{
  "num_hidden_layers": 14,
  "hidden_size": 192,
  "n_experts": 128,
  "d_shared_expert": 0,
  "balance_loss": 0.00641,
  "balance_bias": false,
  "vocab_size": 32000,
  "tie_word_embeddings": false,
  "beta1": 0.95,
  "max_seq_len": 512,
  "max_steps": 8087
}
Below are experts of layer 4 (counted from 0) of a mixture-of-experts language model. Rows are named router (the router's row for the expert), gate (a neuron's input weights, with its number), up (a neuron's input weights, with its number) and show model dimensions 0-63. Each number is 50 + 10 x the weight over its row's rms, rounded and kept within 0 to 99.
Before each expert's rows: "gets" lists some tokens that make up at least twice as much of what it gets as of all text. This comes from a sample of Wikipedia text that the model never trained on. Tokens count by the router's weight.

# expert 45
gets: " B", " P", " S", " R", " A", " D"
router:53 48 61 44 50 45 33 54 51 47 51 30 59 57 71 47 27 69 53 75 54 62 68 51 50 08 53 50 47 48 53 28 62 52 54 46 39 41 54 45 51 52 41 42 44 56 58 44 57 38 60 60 62 51 53 39 44 36 53 52 50 47 58 63
gate0:64 29 38 45 43 41 38 61 55 46 42 29 59 47 44 21 67 52 50 53 46 52 44 59 30 52 61 45 54 34 48 66 54 43 61 43 53 36 55 33 50 55 49 35 37 53 65 52 49 51 54 44 43 47 41 56 42 35 47 72 49 51 57 53
up0:27 52 27 39 70 69 37 48 55 56 46 57 39 44 44 67 38 60 45 34 62 58 55 39 40 54 56 57 67 47 50 57 57 59 57 43 40 40 73 42 63 44 51 59 65 74 44 63 48 43 40 46 47 38 43 50 59 45 65 35 39 44 37 49
gate1:52 57 56 57 48 43 60 47 35 27 52 44 62 43 58 59 38 47 55 41 58 33 52 48 50 50 50 42 47 31 42 46 62 43 64 60 53 37 60 48 74 45 42 55 42 56 36 45 54 57 51 57 56 39 71 75 41 53 43 57 37 52 36 40
up1:52 49 45 41 54 47 73 39 66 49 39 46 37 42 43 61 50 51 50 34 49 78 54 53 52 44 48 52 59 53 53 62 53 71 45 40 56 58 49 46 45 48 46 50 52 54 50 59 67 55 49 51 79 45 31 60 51 33 53 40 61 51 75 51
gate2:54 38 56 52 44 41 56 84 47 55 58 61 60 46 36 63 37 63 58 54 56 58 47 49 51 39 61 58 51 46 45 51 59 56 77 50 44 59 47 41 54 59 51 60 33 54 53 48 77 44 65 48 51 43 55 55 54 57 57 56 64 62 68 56
up2:59 44 30 52 36 49 56 50 56 58 58 58 40 45 60 47 37 43 40 40 57 29 47 37 50 55 35 36 61 45 45 62 33 48 62 56 48 48 53 44 60 43 50 53 58 48 38 41 56 51 53 65 52 52 54 35 44 53 45 55 47 59 55 50
gate3:43 42 55 34 42 42 44 49 49 63 44 37 50 67 60 45 52 50 50 45 43 60 41 56 62 49 48 51 74 39 60 45 54 51 33 52 37 49 64 63 53 41 50 57 55 49 59 50 37 62 45 48 39 50 49 44 50 35 48 39 58 40 44 49
up3:48 48 53 55 44 39 44 43 33 50 53 59 43 73 63 48 63 46 46 50 37 54 47 57 32 48 58 56 57 42 62 50 41 46 60 49 56 51 47 46 61 45 41 55 36 49 50 45 42 44 65 53 48 50 67 40 31 44 55 63 54 50 42 65
gate4:39 46 46 57 67 74 49 44 50 52 56 54 60 48 70 47 29 47 45 43 39 57 45 47 31 49 57 59 51 53 52 51 64 33 51 58 52 51 61 45 66 61 67 37 39 51 47 33 50 43 47 70 43 58 63 36 45 41 73 39 52 51 52 46
up4:44 51 40 58 61 44 32 52 51 33 60 35 50 74 48 48 51 45 54 52 46 32 57 53 45 32 47 46 34 56 35 47 54 59 36 63 31 42 50 49 59 61 52 60 70 56 54 58 49 42 53 33 43 46 49 39 35 71 65 42 42 39 51 40
gate5:52 45 43 40 61 41 43 48 76 51 59 34 50 50 57 63 45 64 63 58 65 49 45 54 76 40 56 75 56 39 33 59 67 55 62 42 50 37 46 33 70 41 53 57 51 60 43 65 38 39 50 59 50 35 43 65 65 43 67 60 53 51 49 46
up5:49 48 48 61 48 48 50 22 46 61 39 60 60 65 55 36 55 42 49 57 52 44 50 67 62 60 61 34 44 67 38 43 35 66 56 51 54 55 46 74 47 48 54 53 52 40 53 60 65 51 44 43 48 58 44 49 56 44 33 57 41 32 59 56
gate6:55 51 48 56 52 49 55 60 72 40 51 52 48 60 43 29 44 65 34 44 54 45 50 56 45 49 53 63 56 42 41 40 55 51 49 43 48 53 40 42 77 41 51 41 58 45 43 38 69 47 61 57 40 58 42 56 50 32 42 34 56 67 39 51
up6:62 56 49 42 51 52 42 43 40 32 33 62 64 60 32 39 37 43 55 48 48 53 40 49 60 57 47 60 63 30 44 35 50 51 55 36 73 70 52 71 43 54 50 56 51 54 49 35 42 52 47 50 46 51 46 33 60 41 56 63 58 42 35 35
gate7:45 56 73 52 64 51 48 58 65 52 40 52 43 58 55 59 56 75 69 46 39 51 55 58 49 39 44 41 52 50 46 48 62 18 56 53 52 41 49 23 69 33 38 53 34 71 53 63 32 56 70 61 75 48 54 53 41 50 41 62 61 77 51 66
up7:56 49 56 55 50 41 49 54 51 55 30 49 46 51 49 56 49 60 43 43 52 34 32 54 40 48 35 60 56 73 47 55 58 62 50 51 56 52 51 59 35 51 57 44 45 58 66 39 56 65 25 56 59 67 45 63 44 39 54 46 50 42 45 47

# expert 21
gets: " (", "N", "B", "C", "S", "D"
router:49 52 54 52 51 54 29 38 42 51 45 43 57 52 60 43 34 54 51 82 50 48 59 67 56 34 46 47 43 52 66 24 54 51 54 41 50 52 56 42 50 52 53 64 41 72 56 56 65 47 70 54 60 38 48 38 47 48 54 45 58 43 59 49
gate0:37 54 43 49 41 59 34 58 44 48 55 66 35 50 46 40 61 55 41 58 52 42 42 49 61 46 45 50 54 79 66 42 39 41 54 34 49 69 53 54 65 45 54 48 54 42 58 46 54 57 62 61 58 35 54 48 58 49 43 45 49 38 65 67
up0:66 56 60 74 55 52 50 50 58 49 66 61 51 31 36 45 68 63 33 75 47 43 43 51 57 49 52 42 53 56 58 50 51 55 56 53 34 53 48 58 36 37 52 41 52 35 53 48 42 36 63 49 51 71 45 51 46 59 54 57 41 40 54 60
gate1:42 38 65 63 62 58 25 41 60 56 58 32 57 53 64 58 56 39 59 56 32 54 55 44 66 44 31 50 45 72 61 35 48 41 35 47 52 35 46 43 46 37 41 51 48 50 58 46 69 47 67 56 37 41 65 41 47 53 38 65 48 47 41 44
up1:40 52 33 42 46 32 56 51 52 58 65 39 46 59 52 43 70 53 62 39 40 43 40 35 26 54 51 30 51 40 66 63 56 52 49 58 41 50 61 59 41 55 40 48 59 65 47 48 57 67 40 53 28 52 36 60 63 63 46 36 57 39 33 38
gate2:50 61 40 56 41 61 47 72 56 56 40 65 73 54 41 41 46 51 56 59 67 41 43 59 29 49 51 52 53 40 52 51 57 45 56 75 59 49 44 50 53 50 51 59 69 55 59 69 45 60 47 53 55 31 60 37 36 48 46 62 41 66 64 59
up2:62 57 51 55 16 62 49 39 61 45 50 52 59 55 48 60 39 49 48 34 50 53 56 57 57 61 57 42 39 37 48 56 68 60 49 55 43 53 52 45 44 55 63 50 68 44 53 64 53 47 53 35 49 54 56 33 59 49 45 49 77 44 39 47
gate3:64 42 45 67 51 68 59 58 62 49 57 63 42 57 50 44 45 57 43 65 33 43 41 55 54 61 51 45 50 67 46 41 48 19 51 47 53 35 42 54 65 63 73 60 52 34 63 57 71 63 52 39 37 58 54 65 50 44 62 61 63 50 68 57
up3:54 44 38 66 57 47 44 55 63 61 61 37 62 39 68 41 46 63 57 62 49 42 50 46 46 48 54 56 43 60 36 57 56 25 58 44 53 42 68 67 63 55 51 39 49 40 64 37 53 42 48 59 50 29 61 30 49 73 43 65 60 59 47 54
gate4:58 52 48 45 38 48 52 42 56 66 59 47 58 54 48 74 43 44 41 46 44 54 50 54 59 49 46 60 27 41 55 27 50 63 52 45 39 37 47 57 28 57 60 63 50 69 60 57 57 61 47 44 49 55 46 58 42 38 54 63 58 48 64 42
up4:63 46 56 62 36 39 43 56 69 66 51 41 46 55 43 59 31 64 41 60 44 39 57 74 34 44 45 48 53 52 58 50 61 61 57 62 58 34 44 25 65 47 51 45 43 47 45 42 60 41 46 43 59 62 40 59 50 44 43 49 45 61 49 51
gate5:76 28 50 50 39 62 41 56 55 47 42 50 67 67 45 35 54 47 44 47 51 44 54 45 54 60 60 70 52 75 53 62 51 57 57 54 60 57 38 42 33 36 32 40 29 59 50 47 54 50 58 65 40 52 57 60 44 52 38 49 46 37 47 50
up5:48 50 39 52 51 60 41 44 61 46 57 52 58 48 32 44 57 47 45 52 46 41 49 36 55 52 46 35 57 39 52 57 40 76 41 59 63 76 51 59 20 54 53 45 36 52 57 44 60 39 37 53 49 44 43 58 49 60 63 43 52 46 32 53
gate6:79 45 45 56 47 55 33 45 67 71 46 51 59 66 42 52 47 55 53 64 65 80 50 66 69 43 60 52 54 49 59 47 42 52 62 59 48 55 59 30 78 48 68 53 54 50 41 58 53 48 28 71 59 64 48 42 58 67 60 41 39 52 55 63
up6:63 47 51 44 51 41 68 57 49 57 46 47 43 55 61 60 44 64 53 47 41 64 47 56 45 57 58 39 34 60 51 53 57 39 46 46 59 51 41 49 43 51 57 72 57 40 58 43 48 37 38 59 53 59 38 51 61 49 59 45 67 55 41 47
gate7:49 54 48 59 49 35 45 53 49 43 43 48 51 59 52 48 53 53 48 66 53 34 57 43 44 51 53 49 64 42 50 46 53 67 39 38 49 53 53 39 37 59 55 56 45 60 47 43 48 47 63 47 53 37 53 62 59 61 69 47 51 60 52 44
up7:56 32 39 49 49 42 46 54 45 50 64 58 48 47 39 43 39 37 54 43 33 48 45 44 44 54 38 42 53 58 52 45 40 48 56 73 51 40 57 60 45 44 52 48 28 56 40 44 57 38 49 51 44 62 59 60 44 48 50 60 54 50 44 40

# expert 69
gets: " W", " L", " K", " F", " G", " season"
router:52 45 53 42 65 55 19 59 47 54 46 42 51 41 64 41 34 72 47 75 41 51 68 60 50 29 50 48 56 54 64 31 62 56 59 49 46 45 39 47 54 48 47 45 38 60 46 41 56 39 61 55 70 37 51 45 46 48 51 49 47 42 43 52
gate0:45 35 36 50 67 54 28 66 57 37 65 52 42 58 49 55 55 66 51 58 60 48 53 47 45 54 43 47 46 33 55 45 47 61 54 47 34 55 55 59 61 41 41 62 27 58 59 59 48 37 56 47 67 48 44 52 57 64 60 72 33 43 26 51
up0:64 42 57 47 49 57 64 51 53 65 67 61 47 52 62 48 57 50 38 53 42 43 48 16 51 47 60 46 52 43 56 50 46 53 54 55 42 38 60 43 60 39 45 56 51 49 44 59 35 50 64 47 60 65 54 57 47 51 68 40 64 61 47 57
gate1:46 41 52 50 48 58 55 58 45 48 33 46 67 39 58 58 46 57 43 56 42 56 42 64 53 26 57 43 59 60 53 50 55 38 43 45 55 57 35 53 56 52 68 40 44 59 52 42 42 51 52 47 47 45 40 42 45 54 47 48 49 58 40 58
up1:58 56 70 46 54 73 60 68 28 54 52 48 46 34 53 66 49 42 53 64 39 57 54 58 41 43 64 28 36 61 56 67 48 45 57 53 58 66 39 65 58 55 48 49 45 46 56 48 54 61 76 41 52 70 39 45 54 56 60 46 52 55 59 38
gate2:33 63 47 45 46 63 50 43 61 41 54 37 47 53 64 49 50 65 50 45 48 45 53 45 48 54 48 42 51 59 44 64 60 48 53 51 42 69 53 56 55 49 51 48 24 21 54 54 41 59 59 47 50 49 52 62 42 53 31 60 52 65 65 62
up2:47 63 27 85 47 61 43 36 53 55 62 39 42 44 61 59 43 38 43 55 40 42 52 62 58 30 60 50 52 55 51 36 52 41 45 35 58 35 63 58 60 41 42 58 52 67 21 67 47 64 46 48 46 62 48 37 47 54 47 46 49 60 50 67
gate3:41 35 56 60 60 43 40 50 32 48 56 44 56 65 46 39 45 65 36 46 40 66 60 47 50 46 55 57 49 46 53 52 55 50 66 53 46 54 46 55 65 48 33 40 32 46 60 45 51 60 31 72 52 38 57 42 48 52 41 46 79 39 52 46
up3:33 45 50 60 55 40 51 57 46 43 51 52 29 32 62 58 46 47 47 53 59 39 60 56 60 36 39 39 51 42 36 43 58 66 43 56 51 56 47 55 44 40 56 52 80 48 22 57 43 48 52 45 44 54 55 53 44 34 43 51 44 55 54 51
gate4:68 45 47 54 54 67 68 49 41 62 50 55 49 50 30 35 43 50 41 58 65 41 52 53 36 41 32 41 50 48 40 41 55 48 66 50 56 70 45 42 55 54 46 68 49 50 36 52 38 46 50 62 63 59 56 64 47 48 36 46 51 47 75 44
up4:38 53 62 51 53 55 55 50 48 50 47 54 33 43 59 69 54 48 37 59 24 47 53 59 55 60 51 54 30 62 52 39 41 35 53 42 61 41 35 56 47 63 48 33 51 51 56 64 58 54 47 69 46 44 62 46 58 70 56 52 56 76 55 40
gate5:61 46 41 37 53 48 53 67 48 43 39 56 47 53 46 64 40 60 68 39 61 42 51 57 50 58 45 64 44 60 46 34 54 60 26 57 41 56 53 41 24 38 48 52 72 58 38 30 59 52 38 54 57 58 30 47 59 44 58 59 58 43 34 51
up5:65 43 46 66 74 48 53 41 38 37 45 58 54 33 40 70 63 56 58 58 65 41 53 56 44 50 50 54 77 64 54 45 36 48 53 55 47 64 44 48 54 50 41 51 59 60 41 49 30 51 56 56 46 36 34 42 50 48 43 38 40 52 30 62
gate6:49 34 35 69 56 54 44 52 51 35 76 41 33 41 63 55 53 49 49 59 56 60 49 48 53 55 50 42 48 74 57 48 65 54 38 54 56 47 43 48 52 47 43 46 57 57 43 42 55 43 47 53 68 47 45 59 42 42 27 49 45 42 42 49
up6:44 43 58 37 53 54 51 42 34 42 49 54 49 54 35 51 39 53 51 62 59 57 47 57 60 53 67 60 46 46 53 33 43 49 68 46 53 45 58 54 34 50 65 53 42 58 54 50 45 48 46 46 59 38 48 56 68 55 37 61 50 45 43 43
gate7:44 51 56 36 46 49 53 44 53 81 31 53 43 45 35 53 45 58 60 57 55 52 51 70 47 62 52 61 53 47 48 51 59 73 67 47 54 51 43 47 30 54 36 53 42 40 38 48 52 34 50 36 43 38 48 61 64 46 48 43 49 57 31 47
up7:60 52 36 47 58 50 62 57 54 58 60 58 55 54 53 39 61 59 40 66 54 36 56 38 54 42 45 51 40 39 68 41 32 48 44 55 57 54 53 36 47 46 71 57 67 41 56 40 52 47 56 46 54 42 44 56 44 32 50 40 51 37 58 56

# expert 104
gets: " a", " an", " of", " his", " the", " her"
router:49 51 68 59 54 33 44 39 36 44 45 34 36 41 65 41 53 63 51 58 45 50 81 50 36 29 42 53 57 58 72 55 48 46 48 47 41 60 55 40 44 45 43 51 54 51 60 39 50 47 57 53 54 47 40 38 42 31 70 36 41 39 56 61
gate0:41 54 63 47 57 46 35 31 68 34 42 47 55 52 48 51 38 37 64 50 56 31 52 70 51 44 48 63 59 47 56 63 62 35 48 60 58 33 62 53 23 47 26 62 57 47 45 43 48 47 45 35 43 29 52 62 53 49 60 43 48 52 71 52
up0:47 41 61 48 39 65 47 65 59 53 57 52 51 58 64 47 35 55 36 64 55 46 48 55 53 43 46 38 46 52 49 48 59 19 58 52 48 56 55 57 48 53 37 39 46 53 52 50 59 45 64 56 54 25 52 65 35 54 49 50 53 25 55 52
gate1:31 56 49 69 58 63 47 38 53 52 36 59 39 42 43 59 49 47 43 42 34 57 42 52 47 67 59 47 51 59 48 54 46 62 62 54 40 42 46 61 59 48 47 47 43 65 31 58 52 53 43 60 60 58 38 62 54 42 54 47 47 50 56 57
up1:50 47 57 41 59 47 42 41 41 31 46 55 50 56 54 58 39 61 50 53 37 63 57 47 27 50 42 48 54 46 75 44 47 48 60 49 47 44 45 40 48 46 58 47 35 36 29 57 60 46 59 62 60 47 59 58 49 45 45 55 65 49 57 35
gate2:40 47 36 54 85 39 43 66 45 44 54 44 53 59 40 63 64 63 69 40 71 35 39 46 43 51 50 37 43 59 48 62 55 43 61 55 46 57 68 48 76 54 57 30 61 58 41 48 51 60 40 46 50 41 46 56 50 59 49 65 61 50 54 58
up2:51 53 44 56 52 56 45 65 37 46 50 55 57 51 38 45 52 46 42 47 57 39 52 46 60 31 36 43 50 36 29 48 60 54 48 57 36 47 58 46 69 51 54 50 42 21 67 53 40 63 65 55 29 54 44 51 47 58 64 46 37 59 40 63
gate3:61 45 49 53 38 41 54 54 45 38 58 38 57 39 44 52 41 59 51 44 38 48 52 40 49 50 63 51 43 53 53 60 51 63 46 51 51 60 53 41 48 33 39 29 47 60 68 37 37 32 54 44 63 53 41 53 51 68 45 34 47 43 54 54
up3:60 44 48 45 63 55 46 59 55 40 50 44 41 68 62 46 57 59 51 69 60 55 56 33 33 46 42 36 51 51 50 54 52 59 42 39 49 59 44 50 59 47 28 45 47 55 67 38 52 57 27 59 54 55 45 53 53 70 63 45 57 48 31 54
gate4:54 48 54 60 49 41 62 41 57 32 62 61 64 45 53 54 43 49 54 50 45 29 40 45 61 55 61 47 58 55 30 47 40 71 44 53 61 54 53 62 44 52 75 50 39 55 54 51 61 52 54 48 38 45 45 60 33 43 48 43 36 43 62 58
up4:43 49 46 45 61 58 33 57 58 57 51 38 45 34 58 45 44 31 51 46 57 40 48 56 45 42 62 60 49 63 58 61 55 30 46 36 46 61 55 38 51 48 30 48 17 45 50 62 61 45 76 42 62 59 51 46 49 46 29 63 36 35 52 47
gate5:48 35 57 60 25 44 47 40 40 46 49 58 41 56 52 47 32 46 47 59 35 62 65 49 74 41 62 51 41 42 55 49 54 32 37 38 40 57 48 47 61 51 55 31 71 30 55 42 63 39 43 42 32 54 50 31 45 48 52 30 51 61 68 40
up5:32 70 57 58 64 54 43 41 47 55 45 53 47 51 48 39 51 40 36 45 39 49 44 40 33 67 39 61 43 58 54 41 49 58 49 52 61 57 30 69 52 65 52 37 45 54 38 42 40 61 27 34 58 41 38 35 43 58 42 49 45 48 47 52
gate6:49 52 62 49 60 56 58 43 66 50 66 41 45 58 72 45 33 48 45 37 53 47 52 54 45 38 45 55 51 49 41 69 35 48 62 56 43 42 58 56 50 65 56 49 68 35 67 41 52 56 54 32 66 67 53 46 35 60 50 61 36 36 52 46
up6:57 61 51 58 53 37 48 46 72 48 56 51 38 55 57 44 42 56 55 70 68 44 43 46 40 30 42 34 41 53 48 59 51 50 60 47 48 52 25 37 51 56 59 32 60 38 54 62 39 50 39 59 52 40 46 51 49 45 64 47 55 44 53 55
gate7:62 45 37 36 54 57 33 31 48 61 55 49 50 67 54 46 55 44 38 44 58 60 50 61 44 46 46 55 60 43 52 56 64 42 43 41 57 52 58 22 47 47 38 61 53 51 53 52 48 53 38 36 48 50 51 31 56 37 68 57 43 47 47 61
up7:39 45 54 33 49 60 82 49 59 55 49 50 70 38 46 42 42 39 63 61 40 56 51 42 44 39 64 29 52 54 65 44 47 40 49 64 48 43 58 26 48 64 40 49 65 50 46 52 49 57 57 38 71 46 47 61 52 42 51 59 40 50 46 45

# expert 32
gets: "e", "a", "t", "er", "ing", "n"
router:43 60 50 45 67 44 53 36 44 37 60 49 50 42 60 40 44 52 43 82 60 55 53 53 51 43 41 40 60 59 67 26 60 41 59 48 37 48 50 48 45 59 49 48 50 76 54 51 53 36 64 69 46 41 45 51 36 31 51 40 57 50 52 57
gate0:65 56 49 55 39 39 54 48 60 45 60 63 54 45 41 50 47 51 50 60 41 53 52 41 35 63 57 63 54 54 36 74 59 48 63 55 46 53 71 36 54 53 49 62 43 61 46 53 55 48 43 46 61 51 46 61 57 39 54 46 52 48 29 52
up0:46 56 50 47 44 47 52 70 47 44 48 46 45 67 60 44 68 44 41 63 46 51 50 61 56 48 48 59 51 51 38 67 55 60 37 62 65 52 54 50 39 44 52 56 51 38 53 64 53 58 57 37 52 68 48 45 50 36 41 54 56 38 66 60
gate1:26 57 42 55 21 58 59 53 58 51 26 44 49 61 34 44 34 42 41 57 45 36 51 64 67 48 56 47 69 44 41 51 59 38 60 47 55 52 44 37 48 41 41 63 60 57 49 52 45 30 37 48 51 47 54 44 60 50 57 48 46 66 43 45
up1:56 50 53 34 40 58 52 56 43 50 50 65 46 59 43 44 40 69 43 46 55 51 49 40 39 49 51 66 55 63 38 46 57 55 36 58 44 56 63 57 49 45 49 42 56 53 52 48 61 67 43 41 45 51 47 50 54 42 64 42 35 61 47 45
gate2:47 59 56 39 56 52 58 49 47 49 65 59 40 41 52 41 55 55 55 55 53 48 48 54 39 63 38 70 56 54 58 41 58 40 55 53 51 48 48 45 31 55 44 49 39 75 59 44 53 51 49 50 46 52 48 49 53 53 52 44 44 59 66 43
up2:52 26 40 43 44 41 58 59 63 51 51 54 52 50 53 46 54 47 63 54 56 41 51 37 61 52 50 41 37 64 44 48 60 58 53 35 64 42 48 55 47 30 55 58 66 49 47 49 57 59 77 52 29 66 41 57 58 55 41 57 42 52 57 55
gate3:61 44 49 41 47 51 52 54 58 50 36 59 39 55 34 60 51 63 56 54 60 45 48 59 49 54 45 46 51 62 59 47 53 54 68 52 45 37 67 44 48 49 45 55 81 72 44 53 53 48 47 70 63 40 39 45 31 48 39 61 59 52 46 53
up3:41 75 58 68 41 40 55 48 39 51 48 48 48 66 54 50 51 50 48 44 60 59 36 48 58 44 48 44 56 51 40 50 62 52 54 41 49 52 50 55 56 53 39 66 40 64 51 51 38 60 32 48 47 39 41 51 68 35 53 57 43 40 69 47
gate4:32 62 42 35 50 49 60 42 38 47 40 62 31 38 68 44 43 49 47 57 46 53 45 36 48 45 50 52 46 68 61 25 53 43 45 55 39 42 52 47 33 63 49 44 55 43 56 40 38 38 53 66 36 38 52 54 42 59 51 58 83 60 51 55
up4:33 56 41 60 38 53 29 22 55 44 61 58 27 55 42 49 41 63 35 54 58 65 57 51 39 33 51 35 51 65 61 52 38 51 51 34 57 51 63 47 43 33 58 44 55 53 74 61 44 56 50 43 50 66 45 42 47 40 40 44 54 51 44 43
gate5:44 49 52 61 55 42 49 41 51 65 52 38 36 47 44 58 50 55 57 55 44 60 52 51 76 46 54 57 40 53 55 35 50 57 48 33 44 51 57 31 47 49 52 52 60 55 72 46 50 58 37 68 53 60 37 54 36 55 53 66 47 47 41 54
up5:56 29 73 46 68 40 38 37 53 44 55 51 46 34 53 45 56 45 45 63 67 54 48 68 30 52 57 51 56 64 52 42 51 53 40 40 60 34 51 32 52 43 36 63 52 59 55 39 62 51 42 31 48 62 37 49 53 33 55 54 39 65 41 64
gate6:46 60 60 45 72 42 57 32 46 52 72 42 46 49 61 35 46 62 44 71 63 56 58 46 41 40 53 48 55 59 52 42 51 43 44 38 69 45 57 50 51 44 42 34 27 45 36 60 47 53 56 49 45 59 61 62 42 58 45 59 42 49 56 61
up6:63 53 44 61 43 50 61 42 51 40 26 57 52 54 37 39 57 43 54 45 43 55 40 43 32 52 53 45 48 66 55 52 38 45 52 51 47 63 48 48 58 56 55 41 50 34 58 50 41 53 57 48 42 30 58 48 44 52 52 54 53 41 61 50
gate7:56 45 38 56 66 40 57 49 65 48 43 49 66 39 52 53 74 48 55 47 49 47 51 38 38 36 63 44 38 51 71 62 41 37 51 50 48 44 42 85 53 50 56 58 62 75 35 57 27 51 41 44 55 54 64 53 40 52 44 37 68 35 56 58
up7:42 58 44 41 45 40 54 60 48 53 70 52 48 42 51 56 49 57 44 52 37 29 49 52 68 51 40 49 61 71 53 55 68 53 51 54 41 49 42 35 60 54 55 49 43 50 59 60 53 62 52 65 52 38 57 74 65 55 79 46 48 47 66 57

# expert 122
gets: " the", " a", " his", " its", " their", " other"
router:54 56 50 57 49 42 46 45 52 43 50 35 43 55 71 51 39 65 61 56 51 58 78 63 39 23 34 52 54 59 53 54 67 47 62 37 33 50 44 45 48 46 48 54 42 46 60 48 49 30 60 63 56 47 40 29 37 27 63 43 52 43 62 45
gate0:31 50 37 48 58 40 67 50 54 59 47 43 41 49 61 51 39 50 49 47 73 52 58 70 54 43 46 43 54 46 60 42 35 46 28 45 38 54 53 52 27 52 54 44 64 40 51 43 52 51 43 62 50 45 64 70 47 33 39 47 46 62 52 58
up0:52 66 68 34 63 70 46 33 63 56 60 69 47 45 57 43 59 56 43 61 57 53 58 37 65 53 59 38 39 46 67 36 62 52 58 58 45 59 48 54 64 62 38 53 57 58 49 50 52 37 51 37 41 44 57 58 55 55 38 35 68 47 45 49
gate1:66 54 53 48 54 63 56 35 63 54 56 64 59 48 58 48 41 53 51 46 42 53 57 32 43 56 41 76 57 34 50 45 61 32 55 55 46 52 59 42 38 45 53 37 57 62 43 48 36 52 45 57 57 34 51 48 61 40 51 47 59 54 37 52
up1:53 34 61 47 51 53 42 56 43 74 58 53 43 56 59 55 62 46 42 58 40 65 48 73 37 44 56 62 57 59 54 47 53 69 53 41 48 44 57 66 52 67 68 55 51 44 65 53 37 52 53 45 53 66 60 58 48 59 55 42 59 60 42 51
gate2:53 56 59 56 57 30 59 48 54 65 48 53 53 49 52 54 62 53 38 48 67 50 55 57 39 48 56 25 59 57 49 48 52 49 44 40 52 49 38 70 44 40 35 71 59 34 66 31 42 43 53 50 51 60 44 58 54 42 66 74 69 57 41 54
up2:59 56 50 55 37 46 58 36 39 37 56 61 41 27 37 50 56 66 45 48 39 45 48 63 50 54 43 45 53 55 40 45 39 64 38 45 41 40 56 52 46 59 39 60 56 56 45 57 50 34 38 45 30 49 74 43 44 54 48 68 64 51 41 51
gate3:51 43 32 32 48 60 39 60 49 55 56 65 34 52 65 52 66 54 49 55 49 54 54 71 51 46 52 59 51 46 61 41 52 52 57 44 46 40 66 44 56 50 50 68 53 70 57 61 44 50 65 21 39 45 52 60 46 47 40 55 47 39 55 43
up3:50 54 43 43 57 60 23 53 27 46 29 58 29 48 40 33 52 45 44 44 54 51 50 56 33 61 48 68 66 70 44 51 62 63 47 38 48 53 46 45 65 54 62 64 31 40 46 61 52 44 57 38 59 44 44 55 42 39 61 31 45 45 44 49
gate4:54 50 55 55 44 48 45 41 66 41 72 47 52 45 57 53 61 51 45 49 35 52 50 53 66 60 63 50 62 57 66 67 42 38 50 67 53 40 39 57 44 49 47 42 54 33 56 41 47 49 45 52 42 58 37 70 63 67 46 31 55 50 51 50
up4:49 53 54 51 68 56 64 51 36 61 53 48 27 37 60 62 34 32 47 41 52 53 59 50 58 43 56 46 44 41 54 50 48 70 53 47 48 28 64 39 68 43 57 45 46 52 47 48 49 50 24 58 52 57 46 44 29 35 40 59 45 62 44 56
gate5:53 41 38 67 61 60 39 53 44 39 48 45 30 69 65 57 60 55 31 51 52 61 63 43 73 46 50 49 62 54 41 56 37 50 50 54 50 41 45 31 54 46 45 54 57 46 47 45 56 52 34 54 44 55 51 59 39 59 51 58 53 66 29 48
up5:34 47 53 36 52 47 53 61 58 54 42 56 34 43 30 55 47 30 53 50 37 58 46 44 59 53 45 54 40 38 57 41 57 57 39 65 44 30 44 47 39 59 62 65 43 46 37 44 68 54 34 61 52 53 52 62 54 48 32 41 45 62 54 49
gate6:41 27 53 55 44 39 60 68 70 35 57 45 46 58 52 60 55 52 44 53 55 51 48 43 51 51 44 56 57 42 49 48 60 48 44 51 42 62 47 43 44 43 41 51 63 44 61 72 62 51 58 37 44 58 43 66 67 58 68 38 45 67 70 40
up6:31 54 44 40 53 44 47 52 49 37 50 48 27 70 40 49 51 48 43 55 39 42 48 47 47 50 48 47 44 60 57 57 54 55 49 48 43 35 32 29 44 43 64 54 67 55 54 39 51 42 51 55 38 73 62 48 58 78 41 47 32 46 49 37
gate7:47 59 51 74 48 55 58 74 68 54 47 56 51 58 53 50 63 49 59 45 47 37 51 67 47 49 34 67 56 46 59 61 63 47 44 71 67 38 40 47 45 52 36 40 58 53 58 52 46 53 55 29 38 42 44 62 34 45 55 40 37 47 63 48
up7:43 62 67 36 67 63 59 51 52 56 59 44 52 48 45 46 55 39 31 43 57 62 45 52 51 46 50 46 47 49 47 43 56 59 38 51 38 51 51 59 69 50 53 51 50 52 72 34 13 33 34 38 42 59 37 44 55 59 46 56 43 52 55 55